From a checkpoint of a small mixture-of-experts model trained on Wikipedia: 2 picks a token.
Below are experts of layer 4 (counted from 0) of a mixture-of-experts language model. Rows are named router (the router's row for the expert) and show model dimensions 280-335. Each number is 500 + 25 x the weight over its row's rms, rounded and kept within 0 to 999. Numbers have three digits each.
After each expert's rows: a language model's description of what the expert responds to. This comes from a sample of Wikipedia text that the model never trained on.

# expert 21
router:503496530491499515507489475522473475477497486457501490536472537527515504510501471492488471491539485500506511471468487482518482533497523507494492477478520504475547505518
What it handles: Periods and the. Sentence-final periods, decimal points, the after a preposition, and small number words like two, three, several.

# expert 13
router:481541521508497465496484497455535477526522484478470519537510502531517499500484501516522492518547515512487542487494535472462498503546510525464519519477515502465554484489
What it handles: Table cell numbers. Spaces, pipes and digits inside sports tables and statistics rows, such as scores, goals, appearances and attendances, e.g. "| 3–0 |".

# expert 4
router:540464515493465520538491540485483509487483527540467472482497543467558515543521529511477495521489494496515512458479494486457526539502471520509519520465480532493530490467
What it handles: Institution name words. Capitalized words inside proper names of organizations and awards, such as University, League, Cup, School, plus possessive apostrophes.

# expert 3
router:517487514498462557495488471499484492504464501461510523512514507498520501470497548498488501484505492515498506488458487521497491450507482520489493506524517502499472496493
What it handles: Surname and place-name endings. Middle and final pieces of proper names, mostly surnames and place names, such as Harl-an, Merri-am, Burk-ina, -son, -ville, -ford.

# expert 18
router:474499503506517495492501528510515513500516490500493526521505541483509501506489538522469520490493514477539456476523493540521549499488496532523485472473531537526516485475
What it handles: Digits and acronyms. Digits inside numbers, coordinates and dates, and capital letters within acronyms like VSMMC, CMBs, JR.

# expert 12
router:489503476561511505500505495472491461497530511483505511457498466504509526513517490502543488509520461524504545497500528533506464474524474548495493518508516520476500509472
What it handles: Common nouns, word pieces. Everyday nouns and word beginnings in ordinary prose, such as land, water, staff, eggs, space, often after the.

# expert 8
router:497490504490550459480527484539524500501510490512510486475471465480520472512487524499448513493490472525498500532526551482500489501472467490532472479479485489491512478483
What it handles: Opening brackets, notation. Opening parentheses before years, countries or conversions, plus math and chemistry notation like _{, ^{, x and slashes.

# expert 11
router:478500506470491490566533520468490482521503538518431485511503458505492480506480485479480514504455508507508477509502469526500484479485520503527514477523489496511534517519
What it handles: Predicate words after copula. Words after was, is or were in a predicate: been, being, not, also, adverbs and participles like increasingly, quite, considered, related.

# expert 7
router:488510463526522494466504461512512528501508505471477503501466436530521464519510447491498484501485480538508476538482517486481473538515505457468505575511500494537508499509
What it handles: Nouns after articles. Head nouns and noun suffixes right after a, an, the or his, such as location, collection, place, song, areas, -ations.

# expert 10
router:491488507549481479478477498538513494489456498480506509508507513461467505518457461481510474510553487461490525485560506508532489497537510423506500523476518460549467490495
What it handles: Occupations and genres. Occupation, genre and medium words in infoboxes and bios, like film, album, guitar, politician, and commas separating listed occupations.

# expert 6
router:510521504480487523471489496476495536482489467528502506517481461504467513499541508490519477526451499479510512487513550455515529516499512483502502478534512507468500520500
What it handles: Foreign name syllables. Word-piece syllables inside non-English personal and place names, especially Slavic, South Asian and Asian, like -ović, -ok, -ani.

# expert 14
router:491537548511516532510471504523477506476529544507518467490519509489499488473489518518501536481556534515579475490481506483491509483470459520479536485540490497506509487470
What it handles: Location prepositions, commas. Prepositions like in, within, along, near after located or born, placing places in regions, plus clause commas.

# expert 16
router:508495468526496499483509470544523552484488481543527502519520560515501483474506485507493517540535513469478542547499516504514487477534485455510525512465489515507481536510
What it handles: Numeric table separators. Pipe separators, blanks and dashes in stats and score tables, such as asteroid lists (MPC, JPL, LINEAR) and sports records.

# expert 15
router:487529492453529464502506505502468499507501502513502505464516516501477504489483487549510474502536521491464511478433439457502520484501511540476506503501491498508482505537
What it handles: Sentence-initial determiners, connectives. Clause-opening words after a period or comma, such as Many, However, because, when, other, plus names starting a new list item or cell.

# expert 2
router:499523516527488525489551496499448500504498561473503550460496487493481498533470494526487501510471496497504496521488478527505518489500487485488487514505495477455493536506
What it handles: Narrative action verbs. Past-tense event verbs and their prepositions in prose, such as took, began, signed, purchased, by, of, plus infobox dashes.

# expert 0
router:508519497453439491516503569477530512529459540536516520521501447522513498448495534457502523554488520509493475505498494517485511510546511449511518511526436457536479481509
What it handles: Section and row breaks. Line breaks and wiki heading markers (==, ===) starting sections like History, Personal life, Club career, and table rows.

# expert 1
router:482477520529521509510485503469469510472527467499496497461500542513518481454473498495495522523499518510477455536501478545483486485498520525518493512496456511482507504519
What it handles: Year final digits, place names. Last digit of years and scores in tables and prose (199-7, 202-1), plus country or state names and words like century.

# expert 17
router:540478462504517488499466527506515529523513477456475487482486535488476490491537498494521473480525509454460503481512523509447555488475535501481470506424513480475492485544
What it handles: Prepositions and name-initial letters. Prepositions like at, for, under, after, during, often after a comma, plus first capital letters of names in lists (M, S, Ar).

# expert 23
router:545462510481525515449492485516534493543526508483511487525535501492523509498530498550472520482519467493524476540512498502512489505465483474453481490520514446513490492536
What it handles: Word-start fragments. Opening pieces and hyphens of split words, often names and foreign terms, such as Mar, Mont, La, Grand-, Mult-i.

# expert 22
router:532512514530539484478485514472486505485493487494484493527493545518493485468515512506501512487470516502486522511488495495527509513514500457497492490496476508499495453500
What it handles: List and table separators. Pipes, commas, and, semicolons and dashes separating names in cast lists, credits and election or league tables.

# expert 19
router:492490517468462555512543482481493487521509492482524471488535499489488492511500529469551510473488560504487541527495461490504478528481503537524489467496511486479523521475
What it handles: Year and date digits. Leading and middle digits of years and day numbers in dates (1-9-42, 2-0-19), plus month names like January, July.

# expert 20
router:487516451463507536493511496533519534475491499533513480483476496525524576509522499511507486534461469492498486463512495495510477485462504520487486481499479535500446479524
What it handles: Non-Latin byte pieces. Raw byte pieces of Chinese, Korean, Thai, Greek and other non-Latin scripts in native names, plus some unusual word fragments.

# expert 9
router:469467502507497494544535511480480479496513468542532491502506516513446484501509510487486483471489522479479510519513503474525494522505498511506503485511479527519530516516
What it handles: Pronouns and auxiliaries. Subject pronouns, possessives and auxiliaries starting a clause after a period or comma, such as he, His, which, was, has, are.

# expert 5
router:507489453476515485566506522515536474505492451521556491512503459455484583506489485509491488500484493505534487471478470504485518457495486539551508510480514515503485502480
What it handles: Function words, abstract suffixes. Prepositions and conjunctions like of, and, for, with, plus adjective and Latinate word pieces (-ic, -al, -ational) in expository prose about law, society or medicine.